Experts of a small language model.
Experts: 64 experts in each of 4 layers, 64 SwiGLU neurons an expert, 4 picks a token, a sigmoid router.
Training: a variant of Muon for the experts, 270M tokens, 8246 steps.
Below are experts of layer 4 (counted from 0) of a mixture-of-experts language model. Rows are named router (the router's row for the expert), down (a neuron's output weights, with its number) and show model dimensions 256-383. Each number is 128 + 24 x the weight over its row's rms, rounded and kept within 0 to 255. Numbers have three digits each.
Before each expert's rows: a language model's description of what the expert responds to. This comes from a sample of Wikipedia text that the model never trained on.

# expert 46
Table pipes and event nouns following a year or title, such as Cup, Final, Championship, election, medal, Award.
router:159132118087118119154131087144115141122118119114098140146128104146094132126122130110109095105115153142151155128114147151121133107116127145132139130058170163175104144105105117159115082154140111108099154125068138070134142093127116107121165083126102148085096119102112170175131149130138125171166102154091159115124103131158145125140145090145160114128116122120076102134136111083146100160174
down0:098121135088097081158171165121118134149126131165087135150148092104150111166122129153127149135123131086109132183075089084122099148182090149113141121151100165108142114117146159153141116129107141133133100095104141146087144164154150127116115079096080113111098154048115167118066104177106136106143107110127111153159146089099133120156148116140104089161120126111140127125108148173125137133101
down1:162148131119106105124130146131145128104120116166109109135148117153086178151130176180100109136134124140150125200092107114144158176153086124117109086108121157116147124156125101148130153135195143107111113087144124125131178122161125101106152090079139151101117112115149141092172114129135131114139101117132099136099112152138121102112149137140125114130114105095148171093089091174141127112122
down2:094145151169132116156148142136154164119157158130146063138105090143139146143130150144106174145124148098160116144098129127137164115154087163130151105111120075125124150167115137159100122104138122176107131074115101122108107184134126107132092094138121107147142126107174118164184145131098124124159114107132142159103102154127109132147136120105122134146142109107114122145146123104162140143141

# expert 37
Capitalized opening pieces of non-English names and words, such as Al, An, Mar, Sh, Th, Egyp, Sim, often in lists.
router:133158127143103107138159166122098089144118088121132121148127131111108125146103152131152097148132108141151117118100118126127133094146151159128110137097154138143113144161149132139122115174162152149109142121110158165093145083098157127106163145173128138120103164137180154123142141131155121151156139151108134132138165135154110110092091102134141123115108097120131095133146116129093128138161
down0:133095176066109184134111138122097137114109120128112135136112106156124154126122137154148127109103165121164118141151154138155131137147129099132155081128122150141157070155111111135113129106073154104142138162111128089134109174135137149139181198135113127138127092121145132110111130136111160118111125098104125113151094118150137091121155131093111116114118144160146131176144115168127158100119
down1:100077115132116074159190140086103115130133112112115126133121136140145132148143142158113146140082079133107121103123142153122134165060138135144125130132153140116057118095105140120148136111104126128143111094107131103149129160130118114101136157138174115076122136123148179102100162113113160140144151060149141078141159155135159146142141127126112123117149153127135135134106129128139149128141
down2:092111121096113160206121142168094134132115115151144113122135096110099127119150123095085119155121188118123144143123112106108115098159165123133139169104129163093124152143132108131138103099094145109149158113115115116088162095108155145151134123128145136159145116100133144146207132094105151106110113116117102119125167151116124112119094131107149121152132139133150137104117114152088112133130

# expert 32
Word-internal pieces and raw byte tokens, especially "y" inside words like Protot-y-pe and rec-y-cle, plus scattered abbreviations like BJP and Pos.
router:174149148100108128129140140100127132170104125114135122120099115136112115128162178115098143098134110150145111137144100150117161089144125143136091142098159165138109109117151148140133119152114107107110156128131146120108175135107100139103156110136125131096122124106109180125166157120105124169153133148139139108131101140164144137141149090140173081140114073115099115130103125135109076111125
down0:165123145119179148161103167113108128115114127144137123137103154100119135131110098104125113086101154120100133109136100131128119113114070131136116186109085141145106147099140095124115117071108094104138092147133097157089165147143133103179109146125137090156125142110114121111125135121149137141109089132131161075101136125122132128093111147124114096116136128164177142124144148172159102132144
down1:136154114142163119155120096103143119106169126123124147119098142133127108119133126158115120136125090088097143093160144144147092097070149122112186147156130121138134172137093130110161117154145176131073113166106091127149104145124143145122100109128157126160125082107155131133136124081106139170150116169143117090126107094134141125171108114087145122107090161136139129139142119131131136136105
down2:137132153083103077100158142099057113138110154118163132124102133096116113135106119166160128126161105114114151135125144104112124135099118108129105110104130119113117128101129139130132118147148117097123140155122132088128166150113124126157101111128100125168118151102145111128085153094114141110070130144150136139108138132145120140108109131110078129128149141079149064139129145156106135101141

# expert 21
Short letter pieces inside foreign names and words, such as an, el, en, z, di in Faranah, Yáñez, Siddiqui, Wodianer.
router:152144100089121145132133149126114138146111139123125127154140103118130110150129141120134145143084129158116129123146096153123104119162118146104137137100159129187103138139139119157164106135110160136106144155117126101106161123104132117116152105142140126101094170089122166138093167127122093130128133134123141121134113115162146111109137122185134093104142113126122104155079063120110123117138
down0:112142122126147135193095100145102126127106126140098140128143090122103138112161128098125142122107142158142100118133138141127090177105103103134117133145150156094113130128151138131192112108177150161155110095111172110131153096093115096136116174126106107120143135141124092130149155133136081102149133092126092136161115112133113127136075132123152136122128129115132140098110141117122160152133
down1:129122114159150116132091143113133111119082139069118122112142143125136150174141124126118117117073134166145152104120171122095185186144105121123112091122148130139131160125135124162175140146126146121115132174133107131129103100143090136140111123144123142137141097173113189144131119141119137121119178139110098088166154118134088114114174097113099135142170120120142105125201099119110108130135
down2:166131154112118121128145110157112087122160148104160103143135109118093157077160135191132119154089110090105123114123161142133145130121159157131146138092142075146088139111123110136106109100112137137139104141135102165128146140175105097117123092142159140111147091167132112115175148144172123106126135106113138085110131152116144162173137129177109125123129113130069121138102092113102154154123

# expert 4
Nouns used as modifiers before another noun, such as music, video, food, medical, computer, plus slashes in N/A and URLs.
router:119165112123109080097151130169148107139094121079146154138132127135097127126124169098121170113127140146091065127107131164122161104170126147114103152122142141161147156087133112127124121160177092156063154081136126114145172092156130124114166117144164158131109182108135160124144134113109169127158139125101152098106082117165169108106114068154171128146084122129160128092162073115134118165156
down0:183121169159169132156122144166122175151099103136111176143148095101105139121152108152121122153131127145112139153132153095126115153152165153106112124137137127115113092106127129115137102073128100115100144082135061145116118105165115137168126153121111113098071114120120117105127094118150131088133155124110115105130082121141127119154092137116088180117140149108147152106142091113135108080128
down1:161135119095136169131137128158155130111140171137133145162113138132145138142191101174134161139142135141164147153134138129175122151094139103142146128132111120114096117143098085128144156064108097136148158105136122072164161064135103159122162093151121110154140082130117180145124108158146141129154127098148161129169159152147128145130131134096120136138179126137131125135163135110115167159093
down2:098118171132178111174124154112116133153159131144119143083117072107191123109122148138133102135129145073131123134113124127103092127118151120136116142131114157129142079143100134112091161113149118095143126107096078114144193123174095143126127118094130094115126140123137155140118124109110180131082170131137157164157172100118157145123146115128066116126119160177138115134135140171149126143136

# expert 38
Given names at the start of person names, such as John, Chase, Anton, and word-final pieces of foreign surnames or names like -mer, -ori, -ti.
router:136152141130109124125197114130140122157118131120130107127070112098098091116128153117102122154102113141173125111107086117100099099129136147104171133094132179167104153109118152123129111155115143109115165114145180129125178094131086110093120109139156182111093131115162139136129153118096089152129110146132142127130113129168197119106084134193156093107099089162129088118128113119103110134152
down0:142138133106153123121174105134087135120136129147138151174128109131115130118128138169154122113093149199088154136125144161122121150094157149127131113150069157095140135117109113102126138131098118127103092139102131129124132125112168118124127122174093166134101137088125177176143118131087136153172142155135154080157119144151087123134135102133134098132136160122109118119136117139172142118117
down1:130100121170163126114124126138083089161102133109138150149117148111161146099161113107127128126116129143086122112137106136115090146098144133143155128178119108147130140135153143140153160117126123158111137112127083069159138107114143103146129066134100137159119116106096110138176154119047133113165133157080099129109143103103128148122151153102179092127156106118175121089117109096123129105132
down2:143119097111142169126111070140132137144165138106101125131130112168145127116099124133119134104143134190132124119105149138081150174100166153109135185162173159120145147133052123146151173121155147111156074147132108143106106158119105124109135145120117096123056123172108126115189078118170144138111138080136131110137126133105145130105156098112103127156163108154117136134149121129122116133119

# expert 18
Capitalized content words inside names of organizations, works and places, such as Music, Film, Route, Entertainment, Football, plus degree signs.
router:094133122097126113147142120132105137163118086082131110122107120134088108113136133117123135134116125135131123117099075131138146061173155141094142097097146149139106138109123134144166100155122135123116162083138143105139151131126132090095159108150134170087117152101134167121155117174165118132134076133126152091133119086163140132127146089151117106145103102127140125099135109076084150127147
down0:110075137148112103127131168076127124089147107110155102153126081130175138174083160098155128105116151097131070113140127144138110124128118134127135101111139155096125130144132160158164158104126145089121152130135106159146120113107137091143134098134165130149115106135119134128161098167124127115141111133172145156144136095094115146194144133112113124116104113065131143160120157116119121136147
down1:150069139096138099107164145145091153126112107108113138152126107101113155111155161127168102122131155091112094132127132140115169112122141136105150158140105122137121181135122148169128111114114129100127140136115132185123131125125083099104123125117099112137115138122148147111134115120139144146140090119150128142132104139068101134168127093126119126111108086106129122129154099109134154153149
down2:120091149145144153139083128131140139115133149163122158107104111168126134128114136085153116096102126146168073144176147127126127128150126109184160124127119157102119133105108088109208099106151143154140133139172123121128122116096173143103109134110134148127170135113119087137223129100081129110144169170127102076155113084112117163132148129118098130134149091098125085140123140097114131105104

# expert 49
Country and city names like London, France, Canada in lists and tables, the word also after a subject, and seconds marks in coordinates.
router:151133120108108113134137151176084120129118113090088098121138120124128139117178110131094079136161118124166102080136153150117125093148137136118134104057158185155110151140107119170134068175125119127130152145132154110159170123119114151134135090197121166129116129086146167126152165106128119159159127142120170080123132104151159099116126112134154119094119101143129106150131120105103137152172
down0:137139149113103146143121114163130141153091142155107134143154098084126133140135098149121130133147103089166110144165127175161118151151127124165163089111120126121170104159140113135133171083109099128119129136133141155099079143117183111182187148134080122095122126136117096148118118143157140120119164141108108165119094156143154149091157132109138118169114136171141135145142176139097162136121
down1:121169166118158108133158118152123108112147179118109131159132100128131104164149128143147160166075104170124081122130120123155122131179142169119168119109123150165123126116134135117111112139161121118121124141155105143143087123156108129151130119191070135175168144111148122144115145156091155174127120147169144129138115129131125113141145149155140155124122130132117172160144062127146099167144
down2:159114141097147154158113126087197118098153104162116131175163130110122190116099119112113130140185114166163101134138125117118104144123132100111124169132078143126120116169078125123134153111136113127130167114103137147115134159125166109146157158127147129128150145095144124098157131098140115104137077136147142139120152131121095123142100142078130136100123142108119122147112164138103125105141

# expert 22
Pieces inside hyphenated compounds and abbreviations, such as -man, -time, Bt, CC, BJP, and table separators.
router:149163117097100113094131106165083130110094117089124114139088100079096120160120135117119137105167127143120087114115155143108123095152137085120133128098103150131092139111112144130136137162115094152133145118081157125129130148110128126145152070153155132102085158120140183099135100158129176146160130145103144102149095114137150101098119082154151093153167111101090098128145133100136107103161
down0:092114116138170160137163127126085145127130143116130101139090119120119097149104115117171132129098160094154123126121120131094147132128127130113140141132089105102095115120103098181136157133153088136093140183118147125086131142104091111119166124114085100107157151106168058141149124155137140162149138128114096121080123107107087109107170110100143136103119101121113142118151111145132095138111
down1:108149106110092162163140100117061128135089136105148093156144094124114103111120128129134132116132159162137158122133136151131127175092151065134136088110133173120115137125152121147178097194064189133132132119119148134113129094106093121124133143081165127074128097115104154133114122121152090109132121149128131131092138126155133119089112134141093145094128175161063114158137098110134124137154
down2:129122141170130129147136138118165083125133111123134122094117116144150100087127112118133151099151120134127148128090134115111190116122095088165108148110182142133122089119128117103158142118150140124088125136157166128077154154097142138104137185126113158132131109160084103120113092180090113122113136111136117148147117145100162104150153132145155147121130151136087146118117150114157129156124

# expert 17
Inner and final pieces of foreign place and personal names, like Uttar-ak-hand and Jedd-ah, plus ordinals such as second, third, another.
router:135146120122150106131170116158145073132101100071150154126099091099126132147149148112095140150175136146141122124113165147152096131115113141085117128085104137191095152120133148138141112148123119142111101146109150089127152115144113117117133136181128139142096151116152126172133138091163114126168137171133141097140102166155144116086118109126150109123123092136109110112122101128124072115144
down0:119146148097140112128110123135145123152124141112097097139115136121137126115122128152130100102107129076125120139144088131135119127146113168143123169095143076121151152115097112154140145098120136134106133090133097120140167122119109098116110130094134167138178113113130110067167130127118138129103141144137149141131152096117133128158141116176123151157091145093132123135144088121102122159118
down1:092073134103103134093149119155133122138133140136134093131142077140123114121161124144138152160171129056158146129134149122127147144110141109108116142161116146129119131111103158158081156157143136149100118130125112126129117163083114109150174156139154135124096091149073131082130153171154097163135122176128104172140111131153113126136075125174123089102117121136136109150098148107152096134123
down2:115148140143154162150141118135164151110148157127145137150106122113140073126096124131142117162129153106105142133128155159106128121121100154099120154086088118128120132111105121156104142147144125111135126113145138174132145124114149147152142142139127141160127103102151100160175136098172126119167124067101058169171129101125105181138099110153128144103105127147145123107114127116088169124118

# expert 31
Line breaks and word-internal or compound pieces like ut, anti, multi, secre, plus units kg, cm and music terms like guitar, vocals.
router:161142147090154100121151112152117104140152101108130110109141071139144144150148142135104091136109112141160114126162118157124140130154116143120116155080165139134122143108133100118129103137134106142111144105139115107137136091119074112106152166112156155091117139114126131135142148132160123177128116171114158105175135114121152163135129079148142128146105076128164110134119112109129137148163
down0:148110137123118101112091098130159139139159118137156143136108096147117155147140116116098114119135082128101060113133117136149160098145129145150116129147153148118091156132124136177122145097110098128144158175110133132142112130129084096109153090113135107124133140113134112173136118101112139128138119196092118178104143104164105133147120173105128116167140123117095132125126107104094144145089
down1:128127186106113131138139144115129131125128104136125140137184150101165130105141128110111096169109162132111116156121135133175170108116148133164145145135152105142165122146141086127105123113100169134155114125120136117147111075143075135096162135108115091171123105142148111130139106114148131069170142174114124095117100136096097158128138123135115125105147096151120144146186123108132107097083
down2:106113130147148100172157155181138126150149147144119135177151119143145113117092138138114125160109086145097123137101118169141087120156121064112149126112159145114075119167160121124125156115106140099156118130186096129116107141104112108152121129090080110139146158136151133155097137120156140132138118101133177082130147164134119146116113110135092151113134155080089130142147153122136140151141

# expert 10
First pieces of personal and place names, often surnames after a first name, such as St(osur), Dr, G, Esk(imos).
router:142137156118130113066141107167133093145121119088174121113155125130117117116162123147119140167129169152125095145139142117123088085105122114101150139096185161159109184157103102128186087137132151141108154142132117108133139116119123121111136119138138125115149148110106178124125126103161098126151148157118117094120119113172141147145124103152148123134115083127125129112134121136097159131144
down0:167152157136120130130122113156125096088134145131106139157137128105142144111141130105104154116110134195117146117128101117151110113061101125171150108122116115124138123172112148151112095123165122171159134117085105118157102152112115131118180107124124116135140125160097132160169156152110123142150135100132138120096139127105123151103127144112120173147140115127143092132136123097111086117116
down1:121075089162147105132104147087149129140136081115118152129090148171147193087083144176088112094130145094123117123112078133092100144124113139093107144074187171099127161090167150115129095135136141122155140114123125115141125109156096131129134169128130130160151111152090108144114157135129121141126106202164107134116149087103136139150091142146101106154115123073128164151164164151115129130096
down2:135152128157135152181133176130125127139112111111167138135126124108118155153151129140081129133117113109045164130167137118128120147167150145145132158070136142130190155135150114149125164143168173120163084126094169156154123101136154161122137105063164106120088132116130095126132169126125085140119125163128122059162120122176152129084096133154098152099125121138138139137111106106122164128130